Below are experts of layer 8 (counted from 0) of a mixture-of-experts language model. Rows are named router (the router's row for the expert), gate (a neuron's input weights, with its number), up (a neuron's input weights, with its number) and show model dimensions 0-159. Each number is 200 + 30 x the weight over its row's rms, rounded and kept within 0 to 999.
After each expert's rows: a language model's description of what the expert responds to. This comes from a sample of Wikipedia text that the model never trained on.

# expert 15
router,222,229,150,182,246,200,250,241,155,155,180,242,245,221,206,205,223,185,229,174,205,178,205,180,181,240,152,167,173,241,167,169,195,195,217,179,237,186,161,141,169,178,132,191,190,235,227,130,206,225,209,221,224,149,168,184,179,206,219,174,208,187,250,239,204,215,263,219,204,159,186,229,166,257,129,208,191,244,218,212,214,200,246,170,207,203,231,239,221,184,170,210,205,152,202,239,185,187,218,187,184,307,232,213,189,192,178,190,145,129,189,154,169,221,184,209,173,222,199,188,214,186,182,200,228,176,201,175,169,200,200,259,167,230,205,230,229,182,191,210,261,228,208,205,239,212,198,189,207,187,191,212,222,187,219,195,193,193,158,176
gate0,190,257,133,166,202,203,208,160,200,170,202,242,219,267,201,155,208,204,206,171,267,138,268,192,188,158,188,173,187,189,183,190,193,196,169,189,239,176,172,214,196,200,158,194,126,218,220,166,183,227,201,240,250,172,154,149,212,180,208,208,162,160,202,251,201,252,224,166,161,211,205,173,169,156,198,167,233,192,199,211,208,215,183,148,201,175,238,191,268,150,214,157,187,172,202,225,161,183,197,226,189,221,211,211,205,253,172,228,241,172,201,180,233,230,202,215,145,167,197,166,184,188,180,190,195,204,222,185,165,154,168,192,223,193,229,177,251,193,170,213,263,190,171,208,181,176,195,211,165,167,207,211,177,189,241,211,209,176,237,270
up0,171,254,195,149,192,206,177,149,186,210,210,246,218,249,176,180,175,184,189,194,243,187,279,180,182,215,209,184,181,181,184,194,223,191,139,225,203,198,212,205,238,214,191,200,168,254,163,144,186,222,238,195,205,182,183,162,180,185,177,223,178,161,183,239,219,237,253,204,144,211,194,177,153,142,178,129,203,188,187,247,197,257,237,144,209,170,180,213,259,174,235,154,180,176,190,225,171,215,181,241,198,213,223,199,222,220,183,254,195,148,190,192,248,217,166,219,163,159,195,170,199,181,210,232,190,219,225,170,161,141,176,167,238,222,209,134,242,169,172,185,228,205,170,223,226,201,184,213,187,166,198,215,164,186,213,200,214,161,217,258
What it handles: Sports competition terms. Sports tournament and results vocabulary such as Cup, Championship, round, final, medal, and table separators in sports results tables.

# expert 20
router,234,205,168,210,285,235,221,231,190,154,176,208,310,225,189,222,214,229,232,167,226,149,210,172,189,241,215,226,208,210,212,188,182,228,203,162,246,178,189,207,209,171,225,186,218,165,239,144,203,212,200,197,184,191,176,173,205,246,202,210,196,171,199,197,187,239,209,257,189,130,196,230,206,253,213,238,212,250,227,193,235,177,210,173,205,184,228,252,223,188,217,235,226,194,202,247,194,201,186,194,241,208,243,228,217,180,171,205,187,117,139,182,153,223,282,186,166,194,206,190,223,195,229,196,239,171,219,185,154,188,248,229,155,220,231,182,236,185,181,190,190,238,196,181,197,202,190,138,214,229,212,250,210,205,235,158,196,186,205,214
gate0,178,204,177,202,198,172,194,245,196,164,197,215,274,189,203,154,218,185,198,226,203,225,226,140,177,205,161,216,207,166,192,235,186,190,179,134,242,175,183,206,202,211,191,172,153,178,226,182,168,196,171,200,196,172,167,209,145,225,178,243,139,207,212,172,242,214,209,214,166,136,214,207,183,165,178,226,182,204,224,180,239,153,203,219,177,190,207,221,217,211,208,194,163,178,208,290,197,198,232,191,211,201,225,228,133,239,233,226,162,195,240,203,236,174,176,163,230,267,181,210,214,191,231,177,195,157,180,226,196,219,172,226,122,213,211,191,220,199,173,113,187,190,195,153,194,160,161,186,192,229,237,188,186,224,172,167,136,230,268,198
up0,180,184,209,169,178,120,218,233,165,161,188,172,183,220,171,228,199,197,188,189,183,243,224,214,252,171,173,204,205,191,199,212,166,203,191,209,198,185,196,159,200,178,186,161,157,126,128,225,204,248,197,202,185,188,198,143,166,270,238,197,196,217,166,183,213,183,211,213,113,199,159,200,172,156,159,197,192,193,220,208,208,145,219,206,214,167,221,239,187,177,251,157,185,222,237,165,218,189,188,141,200,196,195,214,246,213,153,213,200,211,230,190,262,147,187,178,219,193,197,195,233,181,223,162,194,233,204,183,203,231,194,199,155,206,205,184,249,188,135,161,213,206,124,147,186,202,181,173,195,186,225,243,220,170,166,223,156,256,219,171
What it handles: Name-initial fragments. First pieces of proper names and place names such as Cor(azon), Mor(occo), Mart(ens), Mich, Russ, Dav, and mid-word fragments of foreign names.

# expert 59
router,216,223,171,184,258,226,215,218,214,200,195,193,303,224,190,229,224,223,231,162,234,226,226,166,175,210,179,221,206,239,176,202,203,222,228,161,235,172,164,160,209,212,211,168,230,233,196,161,214,184,201,199,228,184,163,223,137,239,211,217,208,175,224,225,148,239,217,231,227,182,212,212,247,261,199,225,208,267,191,175,218,173,253,181,219,238,241,202,216,183,194,264,217,183,216,251,188,229,209,178,176,206,276,243,239,184,175,199,175,151,160,203,161,200,226,183,154,209,216,187,227,210,197,237,277,175,214,197,201,186,209,248,228,237,203,181,195,184,169,235,201,223,256,217,242,177,176,160,200,213,204,230,185,200,235,146,163,215,199,154
gate0,182,237,212,188,211,245,251,192,200,192,205,214,233,213,183,169,182,222,191,235,206,182,262,232,214,187,242,213,204,174,268,151,195,216,249,144,199,202,210,185,218,215,195,198,192,234,222,225,154,234,189,185,226,204,226,234,154,230,167,192,215,166,192,211,168,203,254,197,201,164,214,210,221,251,210,197,187,206,216,153,214,215,264,173,250,217,170,269,224,244,188,186,136,200,215,203,221,192,218,167,184,189,236,189,265,183,186,146,184,165,189,198,139,198,200,155,262,205,206,273,146,172,124,173,236,190,238,145,138,237,177,179,190,227,200,230,210,155,254,172,179,192,163,203,211,186,202,204,220,201,186,196,179,190,233,206,178,232,202,199
up0,192,183,254,218,183,166,141,201,181,200,212,203,177,182,244,219,226,170,207,197,169,237,184,227,248,165,154,159,170,221,195,218,219,219,183,247,198,218,229,199,208,212,188,244,207,165,152,219,236,210,185,179,209,182,213,177,204,178,214,147,200,181,223,255,235,202,165,250,179,216,186,257,187,175,215,215,189,186,191,292,166,219,171,260,191,232,186,161,202,110,195,181,183,233,174,184,182,197,164,194,231,199,194,206,158,195,222,189,206,241,218,207,176,187,209,203,154,196,149,141,202,228,242,217,214,161,193,241,181,164,203,222,219,195,215,261,274,186,186,186,232,240,224,143,177,166,231,172,212,190,183,223,194,226,164,185,251,187,167,276
What it handles: Surname pieces. Pieces inside personal surnames, especially after an initial or first name, such as W-alk-er, Park-inson, Gold-in, Mc, Sch.

# expert 41
router,243,279,170,148,233,211,233,228,172,175,171,243,252,243,207,190,220,202,213,157,211,214,248,180,200,182,187,200,233,240,132,170,148,222,201,167,223,218,161,164,158,211,171,185,192,237,218,176,170,149,169,245,189,193,199,219,186,237,179,173,213,180,213,247,178,230,218,232,231,191,212,218,219,219,222,216,185,260,210,220,225,154,249,179,196,228,228,181,249,220,193,231,214,184,244,229,168,188,170,137,209,253,174,243,236,226,187,183,221,146,212,136,162,194,224,206,141,182,221,164,189,231,215,210,180,165,206,224,162,174,217,220,154,244,168,211,174,176,191,216,224,189,239,202,206,230,205,191,186,165,172,199,208,166,253,167,197,208,156,173
gate0,150,164,218,218,207,207,209,184,213,178,234,170,191,187,192,233,234,198,245,172,198,240,197,218,144,224,172,179,209,209,154,202,193,201,215,196,244,242,185,167,238,193,226,234,216,190,244,219,184,161,143,310,245,185,193,186,207,212,247,214,220,178,255,230,262,161,235,208,248,286,174,209,173,214,173,186,213,209,205,200,249,231,197,169,198,157,193,162,223,216,228,173,172,186,170,188,115,258,180,186,213,220,191,179,221,241,195,176,151,192,131,214,197,230,199,215,208,239,157,184,234,179,179,227,199,183,218,218,191,213,144,165,193,238,163,196,203,180,140,244,217,175,160,180,228,215,191,221,184,193,195,178,152,188,191,215,209,186,203,202
up0,239,212,242,207,198,199,176,194,208,232,180,236,191,256,211,207,204,158,177,226,224,130,206,217,212,187,161,193,232,245,234,216,194,229,171,260,198,203,194,241,196,161,215,205,228,229,181,180,185,174,190,131,168,160,273,165,239,161,161,154,200,197,196,209,224,238,163,164,200,155,192,141,239,160,239,165,201,188,223,164,166,216,178,217,215,223,175,209,119,193,211,228,262,217,215,236,228,182,192,188,213,180,228,186,196,213,238,169,212,243,223,147,154,186,204,215,157,177,237,236,165,176,205,221,204,214,146,210,238,208,235,235,193,176,245,201,212,224,233,211,194,218,248,270,180,166,226,187,199,177,175,216,192,231,132,192,227,200,193,222
What it handles: Noun endings, pro-. The prefix pro opening product, process, project, and plural or noun suffixes such as ation, ities, ers, plus common nouns like school, system.

# expert 45
router,202,278,173,111,299,200,209,220,203,155,192,196,224,238,221,215,208,218,233,185,173,180,243,175,208,223,185,199,153,240,178,199,176,208,202,219,256,199,151,200,189,190,155,164,239,233,204,199,218,194,256,216,225,171,195,181,176,218,205,166,216,134,194,220,201,214,221,204,152,182,172,203,201,238,215,233,196,277,197,188,193,201,226,182,181,222,204,181,229,170,165,220,218,200,215,236,152,213,157,207,224,269,216,246,220,200,189,175,157,128,192,155,188,163,233,201,152,197,236,174,227,227,165,218,183,150,197,208,135,155,223,181,211,240,195,196,185,178,200,221,238,212,200,225,243,246,202,169,190,174,185,225,215,180,192,170,173,199,189,160
gate0,188,167,235,211,208,204,197,221,180,175,198,274,185,221,195,181,172,199,223,109,238,227,230,170,160,229,263,177,172,201,152,169,256,166,216,214,265,225,182,176,183,233,179,220,159,232,214,171,178,200,249,225,189,151,263,202,235,239,225,216,207,136,169,212,221,165,214,181,168,166,234,187,169,178,210,181,215,211,193,205,214,282,211,164,165,160,224,186,219,233,224,246,192,178,205,169,170,191,214,190,213,284,200,210,244,225,200,258,165,179,198,128,204,199,195,232,208,210,206,153,227,180,205,177,174,169,239,192,165,195,226,181,192,176,207,170,200,196,191,164,168,213,201,191,218,173,223,246,170,187,211,203,175,236,229,217,169,220,151,195
up0,177,206,214,200,142,209,227,170,214,196,206,215,229,215,124,225,225,150,159,239,217,216,194,180,208,201,200,230,188,223,163,240,188,242,226,208,184,218,228,182,188,169,215,224,231,152,197,219,234,206,219,169,193,191,185,237,161,165,110,206,152,212,236,161,173,191,195,252,256,201,151,184,227,218,187,157,186,191,177,160,192,219,209,193,244,187,236,228,162,218,206,179,186,201,221,237,226,184,191,232,191,153,187,200,203,151,139,163,244,274,230,263,203,195,242,202,174,248,219,219,195,236,178,246,189,236,187,193,230,181,171,187,244,175,189,197,189,216,217,204,192,230,238,207,160,220,189,215,199,235,200,253,180,173,210,191,244,127,228,270
What it handles: Noun suffixes and closers. Noun-forming suffixes like -ation, -ification, -ment, -ity, -ician, plus closing parentheses ending dates or notes in infoboxes.

# expert 2
router,261,260,180,181,253,213,196,271,182,155,224,234,247,217,213,244,205,217,181,200,153,188,233,119,218,234,154,220,182,210,172,196,181,203,195,194,240,233,189,203,242,187,126,230,167,187,211,158,184,178,188,228,232,217,190,218,188,214,194,186,212,118,238,195,190,226,217,219,211,201,228,195,187,238,179,189,198,237,216,148,239,170,239,153,175,195,246,185,246,249,233,225,226,213,201,227,210,167,210,181,164,240,161,216,246,196,155,165,213,152,213,158,219,194,253,191,187,182,188,193,248,174,208,190,251,166,167,189,179,149,218,231,155,175,199,212,208,202,209,213,213,257,241,190,212,165,161,151,177,220,183,214,198,196,231,187,163,214,213,191
gate0,214,233,175,191,225,251,246,215,184,171,251,211,201,173,158,241,157,185,196,154,184,179,106,193,191,194,189,173,168,243,219,170,199,281,199,207,233,205,211,183,151,222,218,177,175,261,242,175,166,218,220,255,198,148,186,199,166,195,241,164,199,192,181,258,174,176,230,180,201,168,177,205,177,190,163,168,218,196,247,215,219,242,191,224,201,149,202,203,147,187,226,201,133,228,249,198,232,171,184,208,195,201,212,228,226,236,210,219,246,207,212,156,170,221,215,222,171,208,169,282,165,160,187,157,249,238,202,214,190,175,203,219,199,251,176,177,205,136,249,188,194,188,171,209,151,182,212,185,233,211,193,201,195,213,185,208,164,214,207,187
up0,165,177,209,217,192,193,196,180,232,224,181,168,181,209,227,202,239,196,229,249,217,217,248,197,180,261,224,233,207,188,186,235,168,98,195,128,217,185,186,204,242,173,203,199,228,177,208,170,218,216,175,164,233,261,166,182,213,234,166,246,184,197,231,181,172,182,188,237,218,205,227,189,150,225,199,195,209,207,210,198,154,212,231,139,236,244,159,173,212,252,191,204,150,187,155,203,209,234,237,172,206,194,213,215,176,218,193,183,212,211,207,262,190,235,148,220,217,221,190,187,229,226,221,264,145,161,204,172,131,243,190,234,156,224,171,232,231,167,171,151,194,174,226,155,263,215,188,213,151,208,218,208,168,209,224,192,212,235,190,214
What it handles: Space before numbers. Bare space tokens before numbers in tables, lists and dates, plus word-start pieces like tr, Tr, re (tradition, truck, received).

# expert 32
router,246,217,167,149,216,233,237,284,217,184,230,239,249,235,212,215,207,208,169,183,186,214,218,170,184,195,173,215,148,213,220,194,212,221,208,184,247,197,165,167,186,168,167,190,154,204,237,169,201,177,159,245,220,169,178,197,186,207,198,189,226,132,188,217,189,236,296,221,192,192,218,208,199,221,174,227,200,277,205,179,233,204,228,188,219,211,208,232,223,212,173,233,210,184,202,215,190,221,206,210,213,233,285,250,226,175,169,159,224,185,208,173,146,183,294,205,175,211,216,165,218,140,188,242,206,184,206,204,201,199,236,271,195,193,230,170,232,208,212,207,237,243,204,193,225,184,171,159,161,215,177,216,210,207,242,177,172,219,156,179
gate0,216,193,161,225,201,190,210,240,236,166,259,240,196,241,226,197,230,218,255,190,191,176,185,183,194,176,221,214,207,161,221,205,192,222,158,196,217,225,203,179,202,121,180,154,160,217,202,227,184,204,203,159,151,154,148,238,155,177,187,222,201,192,194,207,214,210,249,186,250,231,262,186,206,198,152,222,178,214,219,188,231,186,163,181,218,213,185,193,164,188,170,217,253,134,255,300,178,253,185,220,177,206,195,157,263,229,181,207,224,192,218,200,135,203,196,156,210,209,222,209,192,204,234,196,178,228,160,231,171,170,171,207,224,200,240,184,234,182,133,191,220,182,185,203,255,227,197,158,243,198,189,171,230,235,251,222,214,206,209,230
up0,187,209,185,187,205,202,183,181,265,235,145,163,195,163,185,182,136,230,142,205,173,156,152,148,233,175,169,162,154,259,204,185,178,158,213,184,156,168,257,225,244,182,210,231,248,203,268,220,204,214,185,197,182,177,245,182,259,191,219,169,164,223,231,171,209,204,225,212,187,191,188,251,207,191,215,203,234,167,231,203,223,215,222,171,205,230,163,230,205,208,161,212,236,229,183,211,252,151,194,192,257,183,194,189,162,193,194,151,217,231,176,196,183,185,198,209,176,232,156,248,193,185,197,181,213,195,162,173,228,195,213,223,138,250,216,221,270,216,248,206,234,200,252,263,201,188,194,218,218,170,248,172,196,185,203,204,208,159,201,175
What it handles: Function words in narrative. Prepositions, auxiliaries and conjunctions after verbs in biography and sports prose, especially by after passives, was, with, after, during, until.

# expert 11
router,243,233,181,156,280,203,235,245,192,190,150,176,269,257,167,248,230,215,188,182,211,191,233,171,203,157,203,200,194,219,146,200,187,216,223,203,221,200,193,133,232,183,210,138,221,234,211,158,209,197,157,237,201,146,153,166,194,223,189,209,165,200,223,206,194,215,230,220,194,223,208,210,245,260,212,236,226,268,213,196,180,167,216,193,151,231,249,188,212,194,185,208,195,191,227,220,228,184,194,203,216,239,277,214,220,195,205,203,218,152,177,176,176,167,193,204,182,199,222,200,193,204,224,222,264,179,200,226,177,161,230,209,207,214,218,183,252,209,184,239,220,194,229,202,203,157,205,189,199,241,224,292,209,238,216,132,159,237,185,214
gate0,264,229,266,159,250,216,193,195,144,236,239,200,160,160,150,212,239,213,208,207,192,214,225,184,225,153,193,168,222,202,187,245,185,227,216,254,245,205,196,97,171,164,235,208,226,201,201,252,234,184,186,216,164,163,220,172,216,213,192,187,175,189,234,189,225,204,238,216,178,224,205,195,206,252,194,230,145,217,175,213,175,228,167,221,232,199,220,216,176,215,188,172,245,176,213,163,209,203,205,233,113,212,255,238,238,195,168,233,203,239,160,173,167,209,219,192,158,160,178,209,206,223,218,143,153,201,224,198,183,230,177,159,190,174,215,196,183,176,163,207,201,199,195,215,153,158,220,194,229,234,252,187,181,190,204,165,231,240,164,204
up0,197,179,186,179,121,178,216,191,215,213,169,206,182,224,207,184,192,194,171,233,230,204,89,206,159,222,248,200,196,180,160,158,204,193,168,209,147,199,203,217,192,219,181,252,175,188,212,119,163,231,216,168,211,251,209,226,159,183,150,197,249,198,216,209,165,211,149,224,203,228,208,153,205,154,250,159,213,191,181,190,204,152,184,175,139,204,217,223,156,198,264,193,168,226,173,227,212,235,192,173,237,239,192,170,180,192,232,161,202,180,220,181,248,183,175,188,224,162,220,182,211,182,183,258,149,181,172,249,206,161,238,192,209,218,159,227,223,223,179,190,225,191,180,168,218,241,191,214,155,219,181,205,198,189,177,275,221,206,223,213
What it handles: First-name openings. Opening pieces of given names and capitalized words, often after a country code or list dash, such as Alex, Th(urston), Am(anda), Thursday.

# expert 42
router,208,250,219,194,259,184,209,224,247,184,172,194,232,189,236,258,275,203,209,189,229,205,230,178,187,228,183,202,187,252,157,199,165,205,206,190,239,196,186,239,207,226,190,191,173,228,195,144,226,189,228,191,198,149,138,192,239,172,210,224,184,195,195,208,166,213,216,209,177,147,208,224,221,254,186,244,206,271,200,211,235,186,230,191,158,253,238,214,219,213,208,294,235,176,216,242,201,217,192,191,244,226,249,211,165,186,175,182,195,207,171,154,172,194,244,181,201,150,211,124,208,193,193,212,280,178,238,208,171,165,227,210,196,198,217,191,212,156,222,234,242,260,233,215,217,210,175,195,177,196,199,194,215,148,206,185,156,208,177,166
gate0,207,160,220,169,184,186,178,229,201,244,203,236,221,143,235,270,199,229,207,203,169,212,260,196,218,179,187,190,215,221,206,168,207,212,175,132,186,164,133,211,154,173,177,202,188,189,217,205,245,190,177,175,174,205,191,216,188,221,229,169,236,176,178,184,202,154,208,219,229,212,183,170,150,214,209,247,182,212,131,158,172,234,208,211,191,178,208,230,271,198,234,221,161,166,247,204,222,164,251,155,202,202,194,157,186,178,187,165,121,208,221,157,198,247,194,187,209,176,181,203,208,212,152,229,264,178,236,169,154,200,169,217,194,209,209,225,164,128,164,228,191,221,202,218,198,160,226,190,201,189,230,202,205,165,149,209,262,203,224,143
up0,216,207,194,239,168,242,230,192,159,235,162,187,203,214,216,156,151,145,174,203,244,187,229,195,199,205,156,160,231,189,183,173,203,249,210,173,222,199,296,238,202,217,178,235,248,217,184,223,147,238,216,185,211,152,154,153,222,196,160,188,147,156,228,219,202,183,236,227,251,236,224,179,222,214,209,139,200,196,216,224,201,182,178,172,221,200,155,179,177,187,150,228,231,198,208,180,207,171,178,160,212,219,247,191,231,205,235,234,166,198,183,185,191,172,200,238,233,202,268,178,173,193,207,214,212,238,141,167,247,174,194,197,250,193,122,183,153,194,236,191,214,195,194,152,260,223,217,182,206,187,201,171,192,234,203,173,219,154,203,214
What it handles: Sh- and consonant pieces. Word-initial sh pieces like sh(own), sh(ops), sh(ared), plus sim, qu, success, and single consonant fragments inside words like k, p.

# expert 37
router,212,274,169,173,239,216,224,282,205,175,196,214,234,196,207,189,220,203,232,194,140,182,215,142,157,156,178,191,151,214,186,185,182,234,235,182,230,215,188,167,193,175,148,146,186,190,225,139,240,204,198,219,192,201,155,211,151,229,185,243,180,157,207,186,205,172,282,227,194,195,192,200,220,239,189,209,202,278,219,223,220,175,243,187,204,196,194,210,208,165,160,214,222,145,204,224,194,226,212,188,174,251,249,204,210,121,142,176,190,181,191,133,195,194,239,183,159,234,213,178,235,185,165,196,237,189,194,203,170,192,218,207,146,222,254,198,207,213,184,227,230,169,203,228,215,178,153,211,187,193,183,171,243,219,184,179,186,242,174,209
gate0,164,188,225,196,188,263,217,165,235,183,243,181,189,205,214,184,199,182,243,169,200,215,223,221,208,226,261,163,156,175,168,230,180,191,171,164,204,247,218,244,212,220,203,184,209,231,204,143,152,156,170,200,260,200,212,145,190,200,220,145,163,209,163,222,226,184,210,222,217,148,215,186,231,187,195,227,187,162,196,198,223,206,159,161,226,195,161,229,222,194,202,142,220,247,192,185,188,198,223,219,201,209,261,190,225,193,123,223,190,230,185,186,246,210,214,146,195,202,213,177,231,151,147,178,182,172,212,235,170,216,192,287,138,242,226,210,192,244,202,192,211,198,184,202,203,165,148,167,130,172,228,196,178,217,193,259,211,193,185,155
up0,195,183,224,170,200,215,190,137,226,220,210,159,177,214,167,208,244,197,217,156,181,185,228,196,206,236,231,223,183,192,179,204,117,208,199,189,241,234,195,198,202,208,211,193,187,228,230,132,162,192,167,204,250,203,207,188,156,206,171,91,181,200,172,215,160,234,173,220,222,206,222,168,226,155,194,253,189,144,222,184,198,225,183,185,259,209,173,193,167,221,225,174,240,224,265,156,186,179,198,173,229,162,224,236,257,183,169,191,215,226,186,238,242,225,221,214,215,188,237,211,253,188,145,190,170,190,193,220,184,213,230,218,161,242,226,193,188,218,199,194,245,183,237,234,212,184,155,227,154,183,237,192,226,187,257,272,199,224,182,173
What it handles: Prepositions and conjunctions. Function words linking noun phrases, above all of, and also with, by, for, from, and, as, such as ships of, Companyia de.

# expert 54
router,219,187,176,197,247,229,190,233,181,196,215,196,286,215,180,219,210,202,195,147,235,167,223,149,177,235,183,157,196,208,137,193,189,231,190,195,239,199,196,197,219,186,201,157,176,180,239,142,194,188,193,204,186,172,187,194,178,257,204,212,205,170,242,230,167,252,215,220,225,206,167,215,176,240,202,232,171,275,199,155,234,157,233,182,181,234,205,196,264,148,178,267,198,202,212,211,156,184,175,156,176,204,262,181,186,198,209,216,205,153,180,165,188,195,249,180,171,193,227,157,202,220,160,185,276,204,205,200,160,185,210,219,213,212,225,186,213,151,176,211,182,275,214,194,214,130,170,216,184,222,196,254,221,185,211,135,180,212,178,203
gate0,165,207,224,181,220,170,233,196,214,197,222,231,208,149,264,193,186,219,201,149,227,163,216,156,248,255,173,188,179,173,236,251,171,213,151,208,241,221,232,214,167,216,207,219,185,164,204,248,194,179,202,170,162,229,230,163,165,179,205,184,214,186,158,208,208,240,213,187,169,209,160,190,220,206,215,206,204,219,198,216,184,175,226,275,166,195,174,206,217,201,208,227,233,195,235,180,250,187,203,158,236,199,186,182,159,131,130,178,145,239,181,228,218,193,254,256,172,242,178,196,231,152,232,168,197,224,247,176,188,196,205,230,209,220,182,195,254,177,217,219,240,205,196,169,181,190,217,188,222,153,196,121,188,212,227,223,171,144,195,266
up0,238,188,171,239,167,175,151,196,275,166,216,152,214,205,274,259,227,183,240,161,184,196,213,142,173,229,196,210,269,195,217,183,206,155,153,182,207,198,215,180,179,182,247,199,261,238,190,182,252,173,250,195,204,217,165,167,169,212,150,214,198,200,154,184,224,210,218,187,248,182,212,214,218,133,136,203,182,200,166,189,223,175,206,235,229,236,191,194,211,197,234,216,167,184,208,172,222,204,232,153,130,176,219,175,180,162,171,179,183,189,177,171,210,181,174,197,222,219,202,186,184,228,192,219,181,161,199,204,253,165,197,211,208,208,163,215,154,168,207,193,221,170,240,156,203,269,155,205,207,210,149,175,207,182,183,225,173,168,185,148
What it handles: Place-name fragments. Pieces within names of cities and countries after a capital initial, such as B(ud)apest, Pol(and), W(ell)ington, Car(ol)ina, Ed(inburgh).

# expert 23
router,212,264,165,120,243,225,211,251,212,181,210,192,260,211,238,258,206,216,211,221,166,199,275,125,191,218,213,214,173,224,157,206,205,226,211,178,234,214,163,193,195,200,136,202,234,218,210,173,200,170,181,206,231,210,177,186,182,192,182,162,176,166,229,227,174,253,219,210,211,224,206,224,179,203,197,222,197,238,195,203,230,185,253,188,177,223,239,187,213,190,179,248,261,194,205,203,232,228,212,185,225,250,234,198,235,186,187,146,192,164,195,124,189,172,267,196,183,188,215,172,217,198,193,162,276,196,221,199,145,185,241,260,234,211,183,199,210,219,202,234,259,223,236,194,211,222,165,217,173,246,222,212,216,185,243,200,183,197,232,169
gate0,167,236,201,170,221,155,243,209,216,224,213,232,207,175,164,260,171,216,223,187,218,207,203,109,186,168,198,165,143,218,212,277,172,198,226,214,170,207,186,169,233,217,237,191,220,188,169,221,192,146,186,158,218,217,160,210,203,236,175,232,223,201,153,218,182,275,192,191,192,218,222,193,195,150,160,245,145,202,197,214,299,181,234,226,194,185,177,239,173,226,178,175,187,196,193,240,218,217,224,232,162,181,199,201,210,179,239,152,219,210,181,173,193,186,177,207,158,212,252,224,169,202,235,202,220,218,198,216,272,183,205,205,165,190,207,194,200,206,186,262,198,166,245,224,163,187,166,164,220,224,189,197,278,201,247,172,181,182,218,209
up0,190,165,214,224,215,182,175,161,201,196,232,183,183,235,214,195,228,147,193,262,198,233,251,248,198,212,182,226,228,196,146,164,191,172,206,150,202,215,206,208,188,185,200,214,154,192,197,191,209,237,127,241,197,216,241,162,189,160,253,140,182,209,236,253,182,154,210,198,174,187,201,227,226,230,191,140,183,179,177,199,146,283,199,204,163,203,235,208,263,180,204,201,197,194,191,152,154,170,167,163,192,184,184,204,221,204,210,248,164,197,163,270,200,205,178,212,204,231,139,214,232,209,244,187,221,146,183,177,150,232,239,258,200,235,164,222,200,177,196,159,191,230,191,185,223,176,198,230,192,183,211,205,162,160,165,247,242,187,199,211
What it handles: Table numbers. Numbers and digits in table cells after a pipe, such as vote counts, percentages and match scores, plus a few word openings like However, pre.

# expert 17
router,241,205,204,193,216,219,200,249,181,167,155,178,255,228,253,222,229,194,172,170,219,173,261,149,195,188,128,231,164,237,189,203,159,230,204,224,217,197,176,148,188,214,178,174,218,195,156,142,193,189,153,239,181,168,209,219,159,232,213,175,192,157,235,256,159,244,253,218,200,210,163,216,192,225,195,228,223,265,196,201,233,187,244,186,196,190,194,186,241,120,189,260,190,167,210,203,210,220,228,214,144,224,196,230,227,210,151,150,178,190,182,174,189,225,204,170,193,221,187,203,211,233,230,216,247,183,217,208,187,197,176,230,183,213,222,208,217,218,212,236,239,223,230,210,242,228,170,184,148,246,205,229,174,146,238,174,139,211,182,208
gate0,189,195,190,174,243,223,172,198,187,222,249,205,219,170,233,202,178,195,193,182,213,175,131,172,185,214,166,148,156,220,173,198,190,172,200,187,198,179,199,199,216,198,201,240,199,155,171,176,152,249,206,234,240,212,210,188,214,230,164,199,214,246,243,171,241,170,241,221,177,237,219,233,248,249,198,239,222,222,181,196,207,110,204,210,174,204,208,204,260,218,212,213,145,190,164,189,177,197,199,166,184,176,203,199,230,207,221,168,200,210,166,248,204,221,208,189,161,177,259,191,236,204,260,167,238,217,146,234,206,241,208,193,172,236,225,130,230,111,131,228,191,179,217,236,206,161,153,200,226,167,178,214,206,174,167,177,173,226,167,230
up0,209,187,206,200,225,153,174,212,202,189,185,188,157,203,223,167,151,177,220,191,280,158,170,155,230,173,148,160,175,203,199,237,152,230,177,235,177,188,214,201,217,219,183,246,238,166,178,223,181,239,185,227,190,200,158,170,208,227,174,179,208,191,227,161,158,228,241,194,216,215,229,149,231,215,214,228,260,197,186,221,193,151,207,210,200,188,209,157,244,188,236,191,190,208,164,147,231,201,275,182,269,222,248,204,206,122,207,188,206,225,163,215,254,201,197,234,174,199,181,202,164,217,227,171,192,273,145,195,222,238,183,182,192,201,220,215,198,177,142,193,183,197,194,171,235,196,171,199,204,175,235,144,242,219,201,244,226,210,152,240
What it handles: Dates and "in". The preposition in before years, first digits of years, month names in dates, and the prefix sub as in subject, substantially.

# expert 62
router,244,229,181,144,247,238,213,211,200,165,192,201,260,225,244,221,208,189,251,186,181,192,234,182,176,197,202,201,200,220,201,165,165,196,207,172,233,222,175,174,211,188,148,154,236,197,222,148,197,159,224,230,168,237,167,198,201,240,210,211,204,144,209,226,180,247,292,215,197,157,192,252,199,207,185,191,188,226,200,228,284,194,191,186,216,191,228,242,268,208,209,200,208,169,243,189,186,253,188,181,194,230,169,203,230,164,158,173,144,156,198,152,178,217,258,187,205,187,185,137,187,200,180,232,221,172,157,197,183,232,215,205,164,219,198,166,208,215,181,239,208,236,210,210,248,182,169,177,169,248,239,208,207,184,231,142,147,198,177,204
gate0,222,182,184,225,233,161,188,183,184,228,149,194,253,185,205,253,211,154,152,224,224,160,214,183,206,214,216,202,201,202,225,205,208,261,204,227,213,190,167,181,179,240,184,263,215,191,218,189,227,188,238,114,209,184,211,221,176,220,110,175,183,175,234,250,224,182,235,204,187,190,188,251,223,210,171,164,227,238,235,202,236,190,220,179,219,216,173,225,205,186,194,213,196,216,218,178,218,201,181,129,174,278,199,275,208,205,205,250,231,194,208,171,247,227,194,206,224,232,152,215,181,167,259,237,208,191,188,149,155,198,221,229,187,179,180,188,270,180,250,162,244,207,211,207,183,166,185,168,199,198,245,205,160,222,211,229,190,238,190,163
up0,267,187,236,221,225,185,184,212,235,228,250,272,239,168,208,190,157,260,235,165,156,211,177,197,170,193,209,188,178,207,215,155,254,235,189,222,245,149,235,207,180,181,211,174,177,204,159,213,212,210,193,241,208,150,247,181,163,215,230,207,189,164,282,216,215,218,171,178,171,204,201,238,153,206,161,161,200,195,130,234,167,245,207,208,209,144,207,224,188,213,246,123,212,191,240,166,155,156,156,204,191,199,207,212,197,236,181,185,228,234,203,150,218,209,215,182,195,217,180,177,206,237,220,176,193,231,210,192,205,189,230,198,159,178,214,172,159,200,187,186,181,194,217,217,190,218,250,214,242,196,182,187,251,204,158,138,178,191,146,180
What it handles: Opening brackets. Opening parentheses and brackets after names or scores, such as (born, (incumbent), (1932), [M+], plus leading digits in table cells.